Experts of a small language model: width 256, 128 experts in each of 12 layers.
Below are experts of layer 2 (counted from 0) of a mixture-of-experts language model. Rows are named router (the router's row for the expert) and show model dimensions 0-255. Each number is 128 + 24 x the weight over its row's rms, rounded and kept within 0 to 255. Numbers have three digits each.
Before each expert's rows: "raises" lists some tokens whose logits its average output raises strongly, later layers aside; "mostly gets" lists some tokens that are sent to it at least half of the time. This comes from a sample of Wikipedia text that the model never trained on.

# expert 26
raises: "'", ",", " (", ".", " ", " and"
mostly gets: " York", " California", " Carolina", " States", " Canada", " Washington"
router:154112088135127135167147139148090138172100128103145144100106111111118154111091133123151118172156107168114130107120123144099103122115157146122142075106170132145086135135134132144120145117143099160097091073147117107125138134114116135133106096120103070135113080125127132088110139140100122143124142135079117135186169183104160114101112124145141164144133177109103179117172154144113134162113128125116110148114133128106095120130114132090093168122087110121123140119108165143122114161126152093183093144159122141164096154139125136156137106152116115141160131153117139126154146168170144135111148090129114142125159151169133089152114130122147105093144143179124145088129140144164095122107165109120115149180156133110085103136106115113078114105116115109098137107105119144129107106152123

# expert 3
raises: " in", " by", " on", " at", " from", " to"
mostly gets: " published", " Live", " arrested", " wrote", " taken", " Page"
router:154133139086146120128143135134122113071134103150192152093132161135142158159122096145101133110101081108127134132168116136087125113125109112115130161124086150115171109098185126082096083070128109106135107125123143178125106071158119093145123114079142129143096130156129127127101149123125133137153138164120121163131130130105144142136121135098120139145105145112106093151130119156107131097143144137105139149106120143138126095101144117127117114113154119145102140157158121114131098132114131128201146173088110110113139123138120111077147128114118127118140146168124134108129118087102154150119126127076133168102150132122125121124120132108112109187122138085149155102133125131152096134127126159118163130088178144146114156167087094088139096141139130136195142116143151168115167131077144

# expert 23
raises: ",", "-", "'", " (", " City", " and"
mostly gets: " York", " Carolina", " California", " Washington", " Virginia", " Florida"
router:093101109114076137168174153133108117084114136125136126148120097111151128133117162088121128152123135191091124139112107119112144115146117149131146139104151145104128122123116134129149147123151101140108115109148131151166121120090106126116172119106137111115121086110127124095107189146134137155098134159115105081185173148119166151113132090118097124117124122116117150118138129125120129158104109156151146158147176140125093112125100147106124118111154117145117161164143230148147109136133168126119125125120110113143137138131141129183116138128143099164142109168134111109154135122163087127115125122131099150128111148160160073123154110102091110149140102206124115073106115104151153117140092119138115172164143100153126121185125145102100106113116126132109125108144146118160131086105151

# expert 0
raises: ",", " for", " in", " and", "\n", ":"
mostly gets: " name", " %", " described", " date", "idae", "History"
router:152122149133138121135126103096118128162152122098119121149082162132156113089115079155120136099137101111151116090143072143106115100167160126155118123119105119135178097149095150129126110168116185103182128103114115137112089135101121090097102121133098142150160125121138127165113139155131147128091123100138175130086121115157111171074122092151170085111177099105074177117137136149149114121127126118161140122123131100101135141150147154108111151097141144131136107090154139122122128148149088117127127127135164097128087143104146123149140137088128158125120079137098143119141113135125173109106133131144135170085179105121139147146113148129167092165128132141142160153152142138106129157142104111139084114119128114128123117141141178134169103132137167126125158141119130114129150159063159

# expert 100
raises: "s", "-", ",", ".", " and", "'"
mostly gets: " anti", "ă", " Ret", " vs", " LINE", "ić"
router:109137114150131140168117168097093159114089096155139099116132150136100103164121176153118119108090191111130110156116087132103152144122126115119144107136129166141198075139142149124129167105113105167121113084155102123144155107128128092113140120121123150144125146124089118122097124133116130135141148124104111140109118125067173118152127148162112141114139081107134148084174103172138174147142105100072104127104130132139143179123147110132184085106161122082089154154145124130097130153157145129151131129144123117148103102155123164126119088120108122146136114125139135143090141184129175104126132143140099108138119113177137107140109145110155106143115157135114137129060105122179131149132138121120083107140148146154164117121156142133156157148115138157082137139136129112127133125125138

# expert 99
raises: "s", ",", " and", "'", "-", "o"
mostly gets: " Ya", " Ka", " Ho", " Pu", " Rock", " Kar"
router:108172115123131127175114096089134164130143095111134114124123111129078126143154140167129100114134159122122081140093115124123141124089117128130122145112099137157132144117146103110126141118106125175104152117152089147157149133143106106160149091142111171119099137119113137108122123137089114117135156160103110162156125166078119102130122119135090146101116109135140117126164118174103127133118131116110122109106135123125062149134149084126147140141148133141071090134161087133125105130160114149148151101148114111150100115172116128085142080146121166139121100117107146145106174174121116122142136158117089115155143138177129147106150133164165119127162149141125126143057081117168135125115139130122093093151101152180195135128094133139094163086117158120087152109114115137145096130104100

# expert 4
raises: ",", " in", " ", " (", ".", " of"
mostly gets: " announced", " Ret", " Chevrolet", " Championships", " Sport", " Racing"
router:110126093125099129130162166106149187121119154140139113159123129134126142108095128103146135111125132148131117080102111108119118153151130102096153158144123159124165127145141167086132109110185145133134094127129110128107116114116142104127153141103168101135111133095157173096075111114134142102125116134176120142132134146072135179143115097126119138129110122143107156162100126093161107139128143139121147140176128106114114114087159124146115086131122125116105146174118133148100144095144150126138097140121133081134135148101127141142138088109134119140129122231115148114126102134110158134090140097125128151141086107109141107119097139122109167195161098111107148112119127094114096102135097126103170127152125101165123150167108119114110099122105165077165080127103125119147151129079138

# expert 8
raises: ",", ".", " and", " in", " for", " also"
mostly gets: " However", "|---|---|---|", "See", " There", "History", " Museum"
router:167131138118155141159134109130144092116182094166107143081082179128128097143125138175116158099125185155104117123137117128129122145120170100130131116149153103138158131148145135115164131142111121122141110127144135142105097136130127104111150089133135129168098122116106136164166137114099137130125101129129149108063149102130149133060147101138150098156164205132095162091097127155134158116090134139160116148084159103109137120114114139143152093146142105179142125107156101117087143146124127110168109131144136122153091158126116144151141153143094151082114105109116100142145089136103153084121152124086101149088139128172140135140148147162139118112096097154131151151150166128132134152120144147131111132096128122103098147131154106121127137159154159157147136168107179103145144129113144

# expert 101
raises: "-", ".", ",", " in", " and", " ("
mostly gets: " land", " Gold", " Silver", " Bar", " village", " Railway"
router:107132135137083123136136140115128098127145132161127085081122111111100146156140084130110138117117095132159166132119142079104131096145115107158091112133168122113140123101126149138173176131108149111148168119150110136096098135148129080131141136157127163152120132103104115097114147150140150120142118161075132118080108143114111130162128131153112143132146118180101130107155121149138130093097123105117085115115127100136139108098094109117100134158111202135098108135126161146159118121123102121101148139169112115081070096167153110136101123122177129125110143134118105150074115119155125148147135157157131111137065132123117115118159128096160140122158157104134121171158147142113134152144140114108089173181154093120142107156146139094121117169131124163131140116178151147100096166149122

# expert 124
raises: " (", " from", " and", ",", " in", " of"
mostly gets: " education", "ology", "tion", " rights", " Marine", " services"
router:098114143122185166113131119100100122137146168156160127134085131149143127150139144087101095139111145115135136129114153088148160109117133153098094104150176087145126163141120118161110146125145096116159143158109127106111135146158114121129157139154112150169117116114125121137156129123155100147109099070086162127099125123126130134097111131109106086118141178127151145143144132139119185118123158127127130089103143131113115124153126138134142137087065137110108129107122108132142142100112118115133156155146166107160127113118167111148088135096148168117132125114099177107174139156079185167137143132106119161146125100159096126122150142125121124102117141116077085146123142165058128115155157134137132132096149125128093130113176141178120156117106093157118164118137143082092125138131084

# expert 114
raises: " of", ",", " in", " from", " and", " for"
mostly gets: " government", " birth", " health", " food", " ship", " border"
router:130126151121182165158106124134112162124115158126143113114079149147151144164154126127083126153157148130134114138147127109071115104134170132089100109129137066148168172138143122137086119094111119120128137146118147157130129123167151105130187134157099153175145133125101131162189111154107109142123167090122144141107106121146133156110096158156111113121142111116152151118123156135154190107133119136099108117058144115124121124126124138101132141104101155134177101128183097127133149139101125112153109131154126119096169136131156084083119152146107165123152138110098153137104149145099176129127136169123131151140158123142105131131134131137168104103094164094125137157157133151139154135139169167166134126141123101122122097097168110141106095145131120134127178105129152100115108157150131

# expert 59
raises: "'", ".", ",", "18", "nd"
mostly gets: " Jr", "ú", " 2", " Chevrolet", "rio", " y"
router:121124097121101121117189155126149117135081159153141077141151121135093136096116139093121130159142091099143159144137169087105087130155161100138133134101105123131140084142158138157139155147125136085138070157142083106106137121106157128149135117134178077122135128110120154123125147122111136175121130135137111160162120148096110103153118108154173122100144107137176117163138131141129127119183133099121158171132111117079114116110112127118116144092105131068120144153104137153160121090110187177135096090113123131159122149137113134157121143127161095149123111168125114136109109128162087111148129097128125143163125145116158089099140134102121181153175122127110148109128166147124129095138116092125114133155156128147172145124122130114087141146099155105133112121137100169127088139125113

# expert 12
raises: "pro", "con", "de"
mostly gets: " re", " un", "-", " per", " Re", " non"
router:097108134151106119095117109182098130092102106146120105150128157116142147101100139157096159081148145094138131105108107120102140122136133159117137101122119128139159135119152102156114149125101133118146105165110140079153144137127150162118137097121090164136149157131151117139170131134134151139136151150086077106162100106184142085117128109079093157152137113115098147113110159162150133141159108167170089121110096109113174110152129146088137103122155138128156145110112099156152115156126112113132155115142092165078142102135143128141135083157117142133122150104129117132108101114102130099121120106105160098097158183090089129148095122152097094091137091139163143126125115155164150164117163135133095103117138109131173116090157128110136128115150116152105157159101105154120165091152131

# expert 13
raises: "-", "s", ","
mostly gets: " north", " Museum", " south", " dis", " census", " research"
router:127164168131121125113090091129108096107137125112099143086096143133118149164106116131110149096123104126150097149138078164119144132111156102117130139153096153115181155113149123128137131141091153135117123142134168125117114111118153111095179122127126135144152133113130115161162139154069122141124112164131138127078115088148153180103123146128120146133101140126107122133138151156103101079158109096124071167095143121097163132083136125154146103169189120173117111120137109111151095158096090131162091149150124131103184145144099170117146135140102153121113166167103153106105089124125122146126108158126133131082141108115113161141068128117137126117121127125129173154161106129154118139102134131152138136150125092123128134109138122085152109142148151130161189098158130156091114154124138

# expert 98
raises: " in", " /", " (", " and", "-", " "
mostly gets: " Party", " Gold", " Silver", " Democratic", " Hill", " Bronze"
router:110101089140097107097172118118114154168132124167153087103119131131164149144124123145152162128142105140107185111127099111146144133165134089118098181106143149123116150107095123144123142143110066148155207144144092139136102133148131092120138164135125125141128133093130099104118126139165200117172139133098148111080131108178063128143120131116103097129126123150124133127117112130133109127155150111167132105168158107122112096108132129112129111138123136086123133130104155132156146122114130168087108184159149118090135139110131116149106140164190119149132117099139135125109140139142117120125136166140077153127132131100114117092151140130137114133151123128163113131141143093114149191084150138146111124150158125141102112149124134162146078168118119119137076116138118155102143089129097

# expert 67
raises: " Miami", " Indiana", " Florida", " Wisconsin"
mostly gets: " ENG", " Queen", " Sir", " Le", " Tony", "Le"
router:143110130158111109135108146129112133167107146161138115130175106131135131156115112165113160094109141113153126111138114090120137094144110125155167153115145132115114157166122161121172124166128133114116106131151127078090115175132151098132149165081167095113151155135123145096100109145165131121158148123140133128164153149130085143150136110100165150133123127177138107109102119157105123153083142124136139151085122128115129174066147123148139145145115182137119120167126119109129135092187129119079154129135170125099132151128151129118094130124202106133102154129133137112122107096119123145122105135098127102124072097112121173187121133108106143141132133135113139172143115102098107120120107100100158124144127134146094119156111125133152086088151112099127095108125101104091150174071117

# expert 9
raises: "-", " ", "s", "re", "n", ","
mostly gets: " re", " un", " per", " Re", " non", " sub"
router:094096131172124149125086093163124120097099128131143126127111142094145109131085119160104125086118159088139124135090116115114162144164131122102123113130106167134158117077099135157144145135096133170188146104097155122159106129139120145098106140132075141135177117166124115159131115130126149154125133161073108113094091105164109102112108102099078127143120147106139143100123123151160142121147119107120135109119122103146168133143148102113139103143145132103109126137120108159139130139116155156103139109178135156112142119087161115123113111129121161135165074091171121135116158141105175103143156127131142117102172133110081131130119138122095096138138113132161151088098128131150140156080173146151104104097126102176135109097186113129160133123125152164091153121128136132100138094150101

# expert 122
raises: " of", " (", ",", " in", ".", " on"
mostly gets: " energy", " rights", " health", " border", " sea", " road"
router:106085148113121131133144138127121132092105140130170154096088149154132133129142137095123148161151138116134155133130128128152154117135128103053138090142083098162142143094143151124063117085095103104150153150125140120118110112111138117106134147132133153178135129101106085151168116156100109143128126135123165129092108131136136147099118132163119176151129116100117120136111176129136174103148131152099114123115109126126149076141131141148143149127098143134138112115181094118128169146102157116162178133143086116117146108128127098121121134123067161156126158133110090147185111152073191129142109127097144166147150112124111132112116113151138110119120105099133138136131163149077133122163176175161106128119123101116108137092171121130116144154078152094129154126109133126089110131110113

# expert 40
raises: " and", ",", " (", ".", " in", " "
mostly gets: " Syrian", " some", " increase", " below", " ordered", " quality"
router:126154102109104147145141132135107122107130151154175122080114113130147141163130153137118145143119118084106137130097120112116169183091088096144173133096115171093071123143122141122107122096118118134122178141127101114094108095168184161137107126120148133091141165115129125122134150098100153076107116099117132135146158098134132145118154100089110149119126151138129143148144136144174134165119135159124108143126100122134105111100122142113103140133135112131110162149145099121106111140115176147189117107150117106141167119116156168143098126123124145106111127144137134132159141113079135116142142086103106195123120134117080114133148107156120119131119155094145126126121140130078141151161134207152174182119178106125098140144076125118117131105121104117165134120122115140129177164131141

# expert 21
raises: " (", "'", "\n", " and"
mostly gets: "|---|---|---|", " Italy", " Israel", " Pakistan", " Sweden", " Netherlands"
router:162102094122116115117138145141155122142120110088102107138130112068165136142121133109149124092135128155094085137096145141138142131122106126096122120151086170149145142130093187155125163173129117130120161096141139121114104160090132131166129153087135128099068111119171086113104147169156090108137148137135117095134176124115078111115121136152138192130107149152122143117109100085155110189127152117145111105161144121146136116165112116108121089141120132137138155110110099123118130150156144134112140155125105166133097123134103117180129164094099133147136099153161121106146137088131069152121158133094092113145137146129119115160108142133118119158130146154113136131122121120110118124118125062143087125158063121098165164166127110157104139130141142099111093138101113137158104136125129